From a checkpoint of a small mixture-of-experts model trained on Wikipedia.
Size: 14 layers, vocabulary 8192, 85.7M parameters.
Experts: 24 experts in each of 13 layers, 128 SwiGLU neurons an expert, 2 picks a token, a sigmoid router.
Training: a variant of SOAP for the experts, 579M tokens, 8832 steps.
Below are experts of layer 5 (counted from 0) of a mixture-of-experts language model. Rows are named router (the router's row for the expert), gate (a neuron's input weights, with its number), up (a neuron's input weights, with its number) and show model dimensions 384-511. Each number is 50 + 15 x the weight over its row's rms, rounded and kept within 0 to 99.
After each expert's rows: a language model's description of what the expert responds to. This comes from a sample of Wikipedia text that the model never trained on.

# expert 15
router:36 34 56 32 63 68 39 37 68 79 64 73 40 41 52 24 50 48 48 31 54 57 53 45 63 52 51 61 53 75 56 58 32 43 39 41 63 55 15 56 50 38 54 34 82 49 28 55 64 68 40 39 57 35 32 44 38 47 31 50 57 50 67 36 34 40 40 51 58 46 42 32 51 45 73 45 51 45 21 56 46 44 28 44 56 30 34 29 45 56 73 40 71 40 53 44 42 64 45 67 55 55 46 61 52 45 61 60 49 71 61 68 43 38 68 52 47 36 40 65 65 42 55 49 50 30 64 61
gate2:87 38 28 33 47 50 45 50 64 42 91 57 44 70 50 37 90 70 42 22 66 50 44 46 52 39 53 39 20 16 67 36 36 50 13 53 66 28 48 36 41 63 47 47 58 57 46 41 41 71 48 13 51 65 64 50 80 43 58 40 36 78 67 52 59 39 21 49 43 43 66 29 44 50 43 27 35 61 59 55 34 49 21 26 22 35 65 11 62 43 22 51 39 42 73 36 58 47 51 71 53 56 40 65 51 48 24 42 55 45 56 51 61 54 40 36 54 53 59 30 36 60 90 29 41 59 58 46
up2:61 52 66 28 53 26 42 38 62 21 60 52 73 82 28 53 72 70 42 14 67 45 51 52 41 51 70 67 16 30 49 49 44 29 20 51 61 56 80 49 44 45 34 27 44 54 43 47 29 54 43 36 46 86 49 48 66 37 52 60 16 76 62 54 54 50 27 39 44 50 77 64 35 36 39 44 46 60 46 59 54 31 48 41 46 12 39 14 68 40 32 74 45 50 61 36 55 58 26 67 48 58 55 66 67 55 27 57 49 48 60 66 68 49 37 23 35 64 26 60 67 45 49 46 40 55 55 35
What it handles: Line breaks before paragraphs. Line breaks after headings or sentence ends that start a new paragraph or section, plus some sentence-initial words like It.

# expert 19
router:41 60 83 17 41 53 27 40 49 74 46 52 43 38 19 35 45 53 23 46 54 68 34 31 32 48 42 61 51 82 48 49 43 43 57 51 53 44 32 19 35 59 50 30 74 25 34 40 42 47 51 55 47 52 59 60 55 47 47 44 46 56 78 41 49 48 21 62 64 59 58 27 31 27 59 31 61 52 47 46 36 52 24 61 44 47 42 41 60 50 64 46 58 35 40 36 59 47 74 47 55 72 65 57 57 67 69 54 00 54 45 55 51 45 54 51 64 53 60 56 78 67 42 52 58 46 74 66
gate2:47 52 45 27 70 32 78 48 79 08 30 54 72 59 40 56 32 63 62 48 33 77 29 30 40 33 50 55 70 90 66 48 58 35 39 63 61 44 40 40 58 50 61 54 36 35 37 43 29 32 50 60 55 69 30 45 43 23 29 38 35 45 49 59 82 76 51 54 48 55 32 48 65 62 54 72 47 11 56 46 53 56 54 38 54 56 62 60 56 64 28 40 38 41 41 35 35 61 40 52 72 71 20 43 57 37 43 40 49 36 47 42 63 56 41 56 69 43 60 56 38 36 27 43 72 23 42 64
up2:42 51 39 45 42 47 79 80 50 46 43 55 68 40 32 58 61 58 45 71 25 27 57 10 44 25 29 28 56 47 63 62 75 49 43 23 35 88 50 47 41 48 31 75 56 25 57 40 14 60 52 28 32 43 42 45 13 50 78 60 56 54 45 52 45 45 61 58 65 47 69 30 69 63 46 64 68 62 49 73 42 49 40 67 44 52 33 45 49 63 51 57 77 43 51 75 53 41 58 68 57 80 68 73 61 51 43 61 42 43 76 72 56 48 43 72 56 36 36 48 73 57 54 51 40 40 42 52
What it handles: Word and year starts. First pieces of words and years after a space, line break or dash, such as ure-thral, ide-ology and 2-019, plus heading marks.

# expert 11
router:37 26 50 17 61 34 60 50 54 57 43 77 45 50 43 30 38 71 57 65 43 35 64 26 45 52 38 27 28 65 25 51 38 46 40 84 46 49 42 64 42 50 48 04 59 58 48 55 34 51 55 45 49 29 57 63 48 70 34 46 47 60 63 43 55 60 22 53 42 54 71 16 31 17 38 31 54 32 35 30 64 50 32 47 48 28 36 34 64 66 52 29 61 36 79 53 45 61 47 53 54 34 56 53 75 74 62 35 20 52 51 63 62 56 70 57 21 52 55 63 61 49 49 24 71 27 54 49
gate2:06 41 41 39 51 44 73 40 06 58 69 48 45 62 70 53 38 43 41 48 45 38 38 46 43 46 50 76 33 91 66 47 49 35 40 41 13 41 63 37 32 46 36 12 42 50 35 56 60 37 57 36 47 29 43 43 52 57 70 48 30 79 99 74 61 55 29 63 63 56 70 29 65 49 37 51 63 44 63 61 63 53 43 49 59 44 66 62 49 59 55 51 49 50 76 55 34 52 16 50 44 61 72 41 57 45 48 58 47 73 42 48 42 63 66 58 34 62 63 40 51 52 30 69 90 26 43 50
up2:28 46 53 78 21 50 34 51 40 40 62 72 36 19 31 56 56 50 58 25 40 43 63 31 72 60 42 54 56 46 60 40 67 52 49 25 39 41 44 58 44 38 82 40 47 36 53 56 73 62 74 39 74 41 66 41 50 32 43 26 38 40 76 74 46 56 57 55 57 44 54 50 52 26 41 47 48 42 34 46 65 38 72 40 37 48 48 82 49 30 61 25 59 49 44 49 26 69 72 97 50 37 51 56 53 63 65 43 58 23 63 43 97 67 34 69 35 49 68 62 39 62 52 65 56 49 52 63
What it handles: Name-final word pieces. Final pieces of surnames and words, such as Karali-y-chev, Mallor-y, collegi-ate and gubern-ator, often in name headings and lists.

# expert 5
router:37 30 61 28 59 41 49 36 36 61 66 70 48 64 58 17 28 51 44 43 46 51 58 52 57 60 48 58 35 78 53 53 48 35 24 37 61 43 46 33 38 52 37 17 53 49 49 40 33 55 50 31 45 39 56 63 58 37 45 54 39 77 43 51 36 51 27 58 65 53 48 58 51 44 56 38 60 53 33 47 34 38 13 59 44 17 43 34 38 58 61 24 44 59 43 44 65 68 58 46 43 75 54 43 46 45 32 62 26 52 45 66 53 32 48 56 48 45 51 51 77 38 47 47 59 47 66 56
gate2:39 42 30 51 24 56 47 52 57 32 56 51 58 65 40 52 56 56 33 61 56 49 38 56 57 69 40 28 61 71 51 67 46 54 63 32 62 24 81 43 33 48 51 64 48 48 39 54 58 57 30 58 50 75 56 42 37 52 48 60 52 62 53 48 26 29 69 57 40 46 63 43 73 53 39 74 50 56 48 66 40 53 50 42 58 83 41 45 61 66 38 53 68 39 71 60 59 56 49 49 48 61 45 65 65 46 55 72 62 58 60 21 38 51 59 53 30 31 42 46 77 28 47 35 73 52 55 39
up2:44 56 45 53 31 53 42 46 50 51 53 67 63 55 61 51 59 59 37 58 83 25 49 26 55 33 30 46 43 48 35 69 44 62 31 56 76 38 48 41 24 51 49 64 50 31 23 55 52 44 25 41 20 88 65 52 37 46 67 57 44 70 60 46 39 33 93 60 33 31 68 45 44 32 23 49 41 71 51 64 67 60 63 76 54 38 40 13 38 48 28 36 70 27 47 33 39 43 29 47 59 53 47 43 68 69 67 56 31 64 57 28 78 55 53 40 35 27 33 65 29 49 29 28 62 76 53 72
What it handles: Sentence-ending punctuation. Periods, semicolons and closing quotes that end a clause or sentence, and sentence connectives like however, although and because.

# expert 21
router:33 41 31 27 64 61 56 37 59 52 45 64 32 38 56 34 53 55 23 37 26 33 69 51 51 38 46 58 43 77 10 49 40 35 49 45 48 53 36 59 47 55 29 36 49 38 61 27 43 43 73 64 41 57 20 55 24 47 53 60 47 37 47 37 57 70 29 39 64 40 56 24 54 28 54 52 52 47 29 45 60 49 37 62 57 45 42 40 38 46 76 49 77 53 53 15 45 46 65 55 48 37 47 50 56 35 52 41 36 44 35 28 37 76 74 59 36 41 25 79 66 57 51 21 58 28 43 34
gate2:39 70 55 47 31 85 55 63 49 67 62 69 49 66 50 45 49 45 63 67 37 55 42 35 43 51 42 36 44 38 72 67 62 44 27 52 57 46 27 34 56 37 64 60 77 37 63 40 42 54 65 41 36 54 42 44 32 42 46 61 58 49 39 66 50 72 49 48 67 33 50 48 78 23 18 65 78 37 57 65 57 37 34 61 41 39 35 49 44 54 44 65 55 58 69 76 55 38 53 60 29 69 73 48 66 37 28 53 48 44 82 67 52 40 66 40 33 25 45 40 43 56 53 49 61 32 67 45
up2:44 61 65 56 40 59 43 49 44 70 70 59 62 59 48 55 51 58 38 47 40 65 23 69 44 46 59 54 30 30 55 38 10 48 54 49 50 44 62 59 61 78 47 35 41 63 48 62 37 44 06 46 44 40 67 59 59 60 47 37 49 50 44 29 34 45 36 65 63 38 76 64 28 37 21 72 63 37 55 58 52 65 62 52 38 28 37 32 45 66 53 55 78 72 77 43 65 36 57 42 82 71 53 73 37 55 39 27 33 54 49 31 45 73 81 71 65 46 54 43 53 44 38 42 71 50 67 31
What it handles: Words after articles. Words right after a or an, such as offer, night and member, plus names like Matt and Patrick, and "et al."

# expert 8
router:22 13 69 31 44 34 41 49 59 75 53 60 64 58 55 34 49 62 34 49 43 46 34 56 35 43 49 17 40 78 32 48 40 17 43 41 61 48 41 28 36 41 60 24 70 63 43 50 65 55 41 35 48 49 52 54 54 67 33 27 55 61 69 41 52 63 38 43 77 39 72 78 40 26 29 26 52 47 19 15 67 15 30 71 58 27 64 08 47 61 26 41 35 57 85 55 46 22 69 70 50 39 45 62 77 61 70 51 31 64 63 59 62 54 55 61 27 43 39 77 57 49 48 48 45 46 70 32
gate2:19 62 67 47 38 34 50 52 31 36 31 53 67 78 52 45 44 50 17 66 58 28 62 63 42 59 35 54 47 53 12 58 70 55 19 37 47 59 34 37 33 40 89 27 45 41 38 39 58 43 48 32 41 38 47 73 53 68 51 26 53 41 62 46 62 64 52 39 49 38 43 55 56 29 48 39 43 26 73 42 29 58 23 44 28 51 62 66 75 54 30 79 46 29 43 17 59 42 44 65 39 49 49 55 48 45 44 25 29 78 69 35 46 43 66 50 59 46 51 51 70 39 46 49 26 53 43 35
up2:48 58 55 49 53 39 36 35 34 68 87 73 49 42 65 46 49 61 51 64 38 52 50 52 57 71 35 78 67 13 42 56 72 71 70 29 46 61 55 77 60 53 56 61 39 65 39 51 40 45 69 10 59 75 67 42 51 52 40 49 32 41 49 51 02 55 19 58 46 46 78 38 61 57 56 53 23 46 59 59 41 35 37 65 41 57 67 33 31 41 56 56 64 31 35 33 51 16 48 54 54 72 33 60 40 72 61 36 45 58 44 99 43 56 36 54 72 24 44 51 46 29 53 41 55 45 65 44
What it handles: Word-final pieces. Closing pieces of words after a stem, such as Commonwe-al-th, wre-ck-ed, Forre-st, paraproctiti-s, banlie-ue.

# expert 3
router:61 51 61 40 41 63 39 29 52 49 84 58 69 62 40 30 54 56 12 33 45 55 43 59 53 41 35 46 37 64 47 54 28 36 59 27 72 53 38 46 37 53 67 18 62 74 46 38 39 51 59 29 59 86 44 70 45 46 26 52 52 47 84 40 30 41 60 57 45 57 60 54 65 42 25 33 57 42 32 50 64 50 49 67 53 42 36 50 44 51 59 37 66 56 69 54 59 44 74 65 53 60 30 64 57 37 50 55 32 72 46 29 82 68 44 58 50 52 47 32 79 37 47 36 45 30 62 49
gate0:44 27 79 33 35 55 33 43 48 35 52 80 51 31 35 52 76 81 66 38 71 33 27 51 42 49 23 28 38 67 43 68 46 42 52 44 56 41 22 48 92 69 76 56 59 61 29 42 24 46 51 61 49 71 44 73 21 64 50 42 46 78 49 52 52 38 50 45 58 54 62 55 56 69 29 55 52 52 35 42 49 68 48 46 46 54 73 52 76 37 65 40 73 60 52 53 62 69 62 65 32 80 41 74 45 48 55 66 35 41 60 38 57 66 68 36 42 92 63 59 65 55 51 28 41 59 49 28
up0:52 42 46 46 71 64 43 39 45 34 34 77 53 27 19 48 48 64 75 61 19 38 24 58 60 31 55 39 51 68 55 39 63 77 46 62 68 38 42 56 61 42 28 51 14 48 39 45 64 44 44 38 49 65 64 58 49 36 45 47 31 76 51 33 43 71 34 42 77 48 42 45 63 37 48 43 51 51 44 42 60 47 56 61 26 66 27 40 53 61 64 72 72 70 71 51 53 42 59 46 54 66 56 54 37 52 58 74 63 57 51 64 27 59 32 42 31 57 44 64 76 87 54 22 67 58 66 57
What it handles: Word-piece continuations, possessives. Continuation pieces after a first letter or word (s-ly, It-s, S-an), possessive 's, and connectives like and, also, its.

# expert 1
router:49 47 49 28 53 64 32 51 55 52 44 54 47 54 48 39 53 45 40 55 17 65 52 55 71 42 44 55 53 67 41 56 28 45 49 56 59 58 26 53 41 68 32 20 53 55 50 52 33 63 42 24 72 48 43 57 37 85 48 24 50 57 60 27 18 56 57 48 62 60 40 23 28 43 38 26 39 41 31 44 71 42 45 47 48 48 55 37 46 79 58 49 69 19 61 57 43 54 63 68 56 39 33 60 71 52 42 25 34 74 48 52 33 55 42 46 37 42 52 67 42 40 53 14 42 38 55 31
gate2:61 33 49 47 48 34 30 37 55 40 61 63 47 27 64 45 61 54 67 61 38 50 35 62 52 37 55 44 67 59 56 29 10 38 48 46 77 22 63 62 43 72 61 66 46 50 32 33 41 66 48 51 41 51 44 43 72 81 69 27 59 67 47 54 47 42 70 37 47 23 48 42 59 64 47 31 36 51 31 54 57 69 36 40 71 48 05 44 55 77 45 63 48 57 46 39 42 34 62 69 27 54 41 43 48 21 14 51 42 47 33 60 33 47 26 54 84 52 65 55 36 33 56 14 05 43 64 63
up2:66 56 67 68 40 71 69 45 45 35 68 49 47 39 30 57 42 62 41 34 65 75 81 40 56 57 53 56 62 55 52 29 59 35 56 49 69 83 36 60 38 44 55 53 53 64 67 55 54 50 34 58 68 50 64 53 57 61 53 53 54 47 61 37 69 74 33 22 43 41 44 72 37 53 91 67 56 19 55 41 30 37 30 39 46 61 14 33 48 29 21 55 47 44 37 38 36 48 45 33 58 55 58 50 51 69 53 61 69 25 61 43 55 36 66 58 53 45 60 37 34 51 43 63 31 55 55 39
What it handles: Biological taxonomy terms. Words in species and taxonomy articles, such as Family, Genus and Clade in taxoboxes, and "specific name" in etymology sections.

# expert 10
router:42 66 50 33 59 49 16 37 53 72 63 70 45 65 26 33 47 68 32 43 46 66 22 53 26 46 43 38 41 58 42 47 35 45 42 33 46 41 48 19 59 50 31 33 65 38 38 30 46 48 42 52 57 46 64 49 51 58 41 24 46 55 68 16 72 35 29 46 58 59 56 49 38 42 56 17 60 13 36 64 56 48 44 57 58 37 57 39 65 41 59 63 60 41 61 58 59 48 62 41 48 42 54 56 45 57 53 58 20 57 49 44 63 38 59 69 42 64 38 66 60 47 48 39 71 47 54 52
gate2:60 40 42 50 87 52 55 56 40 59 32 36 51 49 59 52 38 48 46 54 31 31 64 33 51 56 58 44 50 32 45 39 35 60 54 28 76 28 45 51 28 09 26 41 65 55 62 36 57 75 99 69 55 19 47 70 84 54 61 10 33 61 75 52 54 57 55 40 53 50 63 56 27 34 52 50 41 31 28 36 45 07 39 81 41 55 62 30 56 40 17 26 46 42 58 30 44 42 50 49 58 42 51 60 44 56 34 70 37 72 38 61 59 53 40 30 25 26 62 58 63 41 52 36 57 45 80 25
up2:63 54 45 35 71 16 42 38 68 41 28 40 57 71 50 62 59 35 71 36 49 43 59 13 40 45 57 37 73 31 37 49 60 60 62 53 63 41 35 37 49 21 25 51 74 54 64 39 43 61 63 76 38 41 23 70 63 47 49 39 36 49 49 75 62 59 56 29 48 43 31 60 41 51 56 29 52 24 36 36 46 54 39 61 41 56 41 66 67 62 26 68 47 36 40 45 61 49 50 48 46 47 57 36 55 40 49 55 53 53 59 45 43 97 73 45 51 47 59 51 49 34 62 18 40 40 43 64
What it handles: Dates and birth info. Commas, year digits and "age" in dates and infobox birth lines such as Born: January 7, 1970 (age 56).

# expert 4
router:51 43 51 35 44 34 39 27 49 54 33 64 50 53 29 34 54 67 34 35 22 52 37 49 68 27 44 34 46 66 21 54 42 55 39 33 85 79 22 73 40 34 40 18 52 71 39 30 19 57 29 35 50 50 42 47 22 41 26 47 60 37 51 32 32 45 55 37 48 33 68 55 56 37 33 46 65 43 43 48 60 36 39 63 58 36 50 48 50 46 33 57 49 36 50 50 62 57 73 79 45 54 43 55 52 12 26 62 36 51 48 65 57 56 87 64 34 51 56 82 53 52 47 33 32 56 55 44
gate2:80 34 42 30 39 62 28 46 27 49 18 74 34 42 33 42 57 32 41 49 35 45 41 18 53 30 32 11 46 59 27 53 50 51 46 52 53 70 47 55 49 55 60 50 35 51 50 24 73 44 74 69 81 58 41 57 66 50 17 44 73 44 61 46 46 72 44 54 35 48 45 40 84 35 48 30 34 63 45 65 99 71 24 56 44 72 47 59 47 70 66 55 42 80 32 48 50 61 27 71 75 72 27 55 76 47 27 75 34 48 56 59 56 38 54 29 73 41 75 45 31 55 34 18 56 34 31 62
up2:38 62 63 66 38 59 53 51 60 33 62 27 73 41 70 50 50 49 70 67 31 35 43 35 30 45 58 70 50 33 63 52 41 74 38 52 56 26 57 27 50 12 58 68 71 40 46 53 37 87 40 68 22 44 54 71 56 44 82 47 33 55 46 44 30 54 59 72 56 45 71 49 21 68 29 68 42 64 58 42 50 39 99 66 43 47 50 29 54 42 44 32 63 69 45 31 40 63 45 54 50 63 58 29 53 77 26 36 58 81 61 61 51 38 48 49 53 54 54 27 37 39 70 39 37 58 47 69
What it handles: Coordinate digits, function words. Digits inside geographic coordinates like 43°50′7″E, plus spaces, table bars and verbs such as was, were in running text.

# expert 14
router:40 37 62 15 39 48 47 27 32 56 41 66 64 54 44 41 28 56 53 62 30 47 57 63 59 71 50 39 52 65 27 52 17 62 53 33 82 67 52 66 46 55 25 16 66 65 28 39 42 53 39 49 53 45 40 57 30 51 22 39 47 45 63 46 30 24 35 47 73 32 45 24 26 36 30 10 54 47 27 61 56 64 39 42 51 31 68 27 45 59 61 48 74 15 57 80 33 38 83 58 56 44 49 60 59 37 46 47 22 63 51 44 83 46 48 74 49 60 56 68 58 49 46 42 57 49 64 54
gate0:38 34 57 27 50 50 86 69 38 43 46 60 64 31 33 19 49 19 42 32 53 32 60 37 52 36 58 63 48 68 30 58 58 54 22 55 57 61 51 57 53 51 58 46 42 63 69 68 56 65 33 86 23 50 67 66 33 67 46 32 31 49 58 38 52 51 21 33 39 70 18 38 65 33 60 32 68 80 35 38 39 59 55 63 08 59 41 66 49 41 69 33 51 42 69 72 44 39 67 56 36 41 55 55 54 38 41 36 38 57 48 54 58 61 41 40 66 77 60 57 67 77 44 63 26 40 52 70
up0:55 39 60 45 46 62 60 54 71 66 63 56 39 38 59 32 26 45 57 45 46 38 39 35 60 31 40 59 50 48 45 28 77 71 31 61 60 88 43 64 41 44 59 57 53 40 42 81 54 56 50 67 59 62 61 53 50 67 19 30 57 24 41 82 52 48 44 42 32 50 70 73 36 40 29 24 53 33 60 27 78 35 26 45 35 53 40 49 40 32 42 52 57 87 55 45 54 48 52 43 68 59 84 53 63 33 64 28 40 64 53 61 72 42 38 38 45 38 14 32 48 74 36 48 32 69 63 47
What it handles: Football match reports. Spaces, commas and apostrophes in match goal lists such as Love 23', and accented name pieces in tables.

# expert 22
router:48 50 59 26 46 33 30 32 57 71 37 70 19 55 44 53 58 72 24 62 49 32 35 56 40 35 40 33 46 77 42 54 41 54 48 57 57 59 42 33 22 32 34 35 56 54 51 38 37 39 47 58 44 51 37 75 38 51 37 71 47 40 58 32 64 74 16 55 66 46 74 47 61 33 51 36 66 43 57 60 69 73 26 63 79 34 44 50 42 63 60 50 46 39 67 51 49 40 72 62 55 44 51 27 57 17 42 54 32 55 44 60 43 52 92 44 35 25 35 62 63 46 44 37 68 34 76 41
gate2:41 37 42 26 44 20 42 38 38 46 37 40 50 28 46 32 67 55 29 48 45 46 71 43 67 24 50 78 38 61 37 61 18 71 52 61 43 79 26 42 40 44 44 49 66 57 17 44 42 30 33 48 41 34 42 50 19 47 37 62 41 54 64 21 59 39 63 38 25 36 41 44 70 40 52 61 40 78 49 52 62 49 42 59 44 20 50 49 40 25 54 55 53 43 29 27 42 26 52 70 43 57 38 51 64 42 56 29 35 47 37 66 71 42 47 54 52 32 26 51 73 44 53 23 64 68 62 33
up2:44 49 34 43 51 58 40 56 72 69 35 58 55 62 48 33 49 41 52 38 28 46 35 62 63 46 33 38 69 37 68 50 60 59 53 30 37 58 30 22 61 57 64 50 75 66 75 44 71 47 29 42 57 54 57 27 55 60 26 59 45 37 73 67 53 61 62 49 72 53 35 47 47 37 51 86 50 37 56 42 30 52 31 41 60 58 49 40 54 66 61 36 39 43 73 62 60 54 47 53 55 54 32 30 45 62 63 55 45 35 44 57 71 64 78 87 38 59 38 61 35 69 40 59 57 34 51 52
What it handles: Sports quantities and of. "of" after numbers, ordinals and plural counts in sports text, such as two of the sets, second time, seasons.

# expert 0
router:39 28 51 40 61 53 48 51 44 52 46 71 33 56 51 30 49 68 41 41 35 45 58 36 69 43 37 60 44 83 39 51 46 67 62 51 34 62 30 72 38 65 54 31 45 55 36 46 33 39 61 24 50 57 60 44 28 56 34 64 48 64 63 24 31 67 26 65 45 17 69 17 55 40 37 48 49 31 53 47 62 56 23 68 65 29 38 70 42 46 55 59 71 29 58 75 62 58 56 70 48 43 32 51 64 55 31 31 33 69 49 60 24 74 65 31 37 34 50 85 61 44 46 34 51 38 49 45
gate2:45 61 36 26 65 43 43 49 71 48 54 42 57 31 46 38 54 12 33 44 44 30 58 39 61 49 49 45 45 40 45 39 65 33 73 64 75 23 65 58 69 46 56 44 44 37 35 53 37 54 35 45 57 41 49 69 57 61 44 41 67 69 48 28 55 31 43 57 41 63 38 35 33 47 70 51 44 39 41 72 43 54 64 45 06 67 61 46 85 59 48 15 55 42 41 46 45 53 57 68 72 49 51 72 48 29 30 63 38 38 43 88 46 70 70 49 65 47 58 32 68 46 69 41 26 42 39 17
up2:49 47 56 58 48 61 37 87 51 41 50 28 80 67 53 66 55 41 51 59 56 44 54 57 41 28 54 46 64 44 62 75 30 68 57 30 57 71 59 35 20 58 28 59 72 61 53 56 36 58 40 59 57 50 58 46 37 39 58 47 53 33 83 62 46 17 58 67 39 45 81 80 45 62 29 50 50 44 49 17 63 36 60 38 67 43 73 33 57 34 39 53 41 65 71 15 62 52 79 29 39 77 59 75 69 48 67 48 82 25 75 33 70 27 38 50 61 61 55 68 37 62 41 51 54 49 33 67
What it handles: Word-internal and sentence starts. Word-middle pieces like esp-ion-age, Cyp-rus, Sma-sh-ing, plus capitalized sentence or line openers such as He, The, Playing.

# expert 9
router:60 43 37 13 36 43 24 30 55 60 42 64 42 44 53 45 57 72 25 25 56 51 66 60 44 37 38 38 29 76 39 65 37 42 48 37 69 57 47 56 27 56 41 20 61 70 44 50 46 66 50 28 66 56 66 66 54 63 22 41 45 73 73 29 56 42 61 66 45 38 65 18 54 33 47 39 50 36 34 26 41 44 29 72 55 47 53 21 31 64 33 50 80 60 28 83 21 48 72 46 48 65 55 73 64 48 54 60 22 39 35 55 26 47 56 66 46 36 53 74 59 44 43 50 46 53 46 33
gate2:56 88 69 41 38 24 30 43 53 14 55 53 64 41 36 48 43 39 43 79 64 34 67 45 20 72 23 51 39 60 64 55 33 65 49 33 46 70 67 38 37 62 24 47 63 62 47 46 37 54 42 62 40 65 70 61 31 57 59 34 58 56 70 61 66 51 37 65 48 63 69 44 67 77 48 63 67 51 32 56 39 49 53 52 60 40 48 63 35 73 53 49 67 54 62 58 49 74 68 49 37 39 59 55 31 35 18 75 60 62 59 61 69 63 36 38 59 39 33 38 60 33 60 37 48 34 60 78
up2:79 79 60 40 63 45 43 45 37 03 19 47 50 48 42 62 47 48 63 30 48 62 77 24 62 54 32 39 38 56 49 43 18 41 48 47 47 59 37 26 41 48 67 46 60 46 68 32 45 11 58 35 45 62 54 82 67 46 76 35 67 59 68 27 50 53 72 65 65 53 71 24 54 82 67 52 62 73 52 45 47 86 55 63 33 38 54 42 35 68 45 65 80 58 42 53 30 45 88 49 39 64 64 27 46 36 38 68 41 34 30 69 97 42 48 38 47 46 67 49 48 45 41 15 18 37 70 59
What it handles: Words after "the". Nouns and adjectives right after the or The, such as same, latter, first, late and modern, plus table divider rows.

# expert 16
router:48 31 58 21 26 58 40 21 27 49 15 73 47 47 40 17 17 50 29 49 64 43 48 53 40 35 40 47 40 56 30 52 46 60 35 29 74 51 20 70 38 57 67 12 47 68 50 43 46 40 53 49 72 55 52 68 18 66 37 57 48 53 71 49 31 55 44 59 58 33 53 35 51 20 66 33 42 32 47 46 66 33 31 58 31 42 51 38 26 53 39 52 75 51 48 48 53 74 96 63 52 69 58 38 74 69 42 36 17 44 56 44 68 57 70 47 48 34 61 62 64 55 50 47 82 44 28 50
gate2:32 47 47 38 76 62 43 45 60 55 24 67 49 54 36 35 42 87 58 45 58 48 31 37 26 55 46 52 59 53 46 51 56 32 70 46 78 47 53 65 48 50 68 31 46 57 49 50 63 60 78 54 46 51 40 63 39 35 35 51 60 55 57 52 65 29 57 41 32 53 87 36 34 30 55 73 34 77 54 52 69 28 57 65 52 44 34 60 58 21 52 45 25 33 52 63 52 29 74 68 58 59 61 37 63 78 54 36 31 55 54 92 66 47 75 39 27 39 56 66 61 63 38 38 69 70 43 68
up2:50 31 38 24 56 43 36 47 51 43 24 40 49 27 62 58 59 45 40 71 35 61 49 66 58 54 29 67 57 65 52 55 61 60 33 41 61 69 43 53 44 48 82 22 43 50 69 40 87 26 81 63 45 66 37 60 48 51 33 43 51 55 63 54 46 38 72 41 66 58 60 49 39 33 55 67 41 60 43 64 65 44 62 52 71 28 38 44 20 41 45 39 59 40 44 26 48 53 86 84 43 56 53 41 59 93 69 45 26 61 53 22 60 25 40 51 34 44 50 53 64 53 46 35 45 40 36 58
What it handles: Suffix after consonant. Word-final pieces after a consonant, such as remin-d-ed, cont-ending, Tall-man, Vitt-s-jö, often before commas or parentheses.

# expert 20
router:41 25 51 29 24 42 29 17 37 65 81 54 62 50 54 25 41 49 31 72 61 37 27 44 68 41 37 47 34 50 22 50 34 47 29 12 69 40 34 41 35 60 54 05 65 62 44 64 49 52 50 45 39 58 55 61 28 58 23 37 56 59 66 54 08 51 60 49 61 37 59 64 56 40 25 20 48 53 25 35 71 57 13 82 56 37 34 23 36 40 32 40 68 46 48 60 56 56 60 67 54 60 31 78 76 43 49 39 23 70 64 44 61 63 05 49 58 40 54 58 72 23 49 41 50 33 39 29
gate2:35 60 40 56 84 38 43 27 39 67 42 51 50 58 39 31 38 31 44 58 28 36 67 32 56 48 42 33 48 54 61 69 69 45 61 39 89 38 69 28 49 43 51 12 65 71 52 53 20 43 73 55 52 37 51 62 57 53 50 19 52 54 46 60 52 17 60 53 50 40 54 49 13 56 52 37 63 65 27 48 54 52 27 45 48 40 70 50 57 11 58 52 69 25 62 56 52 60 71 50 56 56 60 43 38 54 51 51 42 63 50 74 50 43 49 70 40 17 14 67 45 65 60 47 45 40 99 54
up2:44 39 44 53 67 45 38 39 37 29 43 46 52 53 48 40 46 37 60 76 55 62 55 46 57 33 36 74 57 78 35 50 32 32 44 58 44 44 39 53 56 69 66 32 76 59 59 44 21 38 87 35 46 49 32 64 53 27 60 57 52 64 33 13 59 57 89 40 17 79 47 68 51 33 77 53 59 50 48 49 51 50 50 46 42 55 22 57 18 25 52 41 46 57 32 40 58 54 72 61 41 67 47 41 65 55 58 40 46 77 54 67 24 68 43 73 45 45 60 53 65 61 57 65 38 43 62 52
What it handles: Suffixes ending words. Endings completing a word after a stem, such as deceas-ed, asce-nd-s, memb-ran-es, Consum-er, resurrect-ed.

# expert 23
router:46 42 49 45 48 41 57 38 64 48 34 78 44 67 40 54 48 49 41 61 26 43 56 38 58 48 50 31 52 86 29 54 47 58 46 35 51 69 45 64 50 61 48 24 78 40 63 07 52 51 52 49 38 49 47 51 22 40 34 22 51 35 62 16 32 49 48 67 47 44 41 53 48 41 14 48 35 36 53 37 77 37 44 61 62 37 43 46 29 46 56 57 51 21 56 62 39 65 56 35 50 53 43 57 99 43 54 54 45 48 41 69 61 32 46 54 32 50 38 58 31 53 50 33 47 57 33 73
gate2:70 25 16 44 50 30 42 72 36 66 29 38 57 43 55 36 58 22 52 45 13 27 48 58 60 38 44 35 52 52 69 44 29 51 33 43 75 80 48 47 48 24 34 27 72 45 68 46 62 57 35 72 73 64 35 52 13 29 58 44 38 51 74 40 17 54 51 67 52 46 62 22 34 50 30 51 59 35 56 11 50 72 50 64 30 46 44 46 53 42 66 22 42 57 47 34 45 57 59 38 45 47 40 39 42 43 49 59 37 29 44 57 11 54 40 87 29 64 53 62 35 38 35 42 66 61 37 63
up2:17 37 55 71 72 49 55 32 46 62 52 67 55 15 43 32 53 41 47 55 50 51 38 40 40 57 47 44 33 50 50 70 35 17 39 56 35 37 63 61 55 35 59 58 63 25 60 30 55 30 36 39 37 99 56 43 50 47 37 59 48 56 74 33 24 53 50 66 46 30 71 72 67 42 48 51 64 29 63 24 53 31 50 38 83 55 22 51 28 42 43 50 68 65 65 28 55 48 53 50 60 45 51 19 37 41 37 76 41 40 38 64 42 63 58 60 43 53 49 72 44 50 38 72 32 64 25 65
What it handles: Infobox field labels. Field labels and colons in infobox lists, such as Full name, Born, Allegiance and Genre, plus table cell spaces.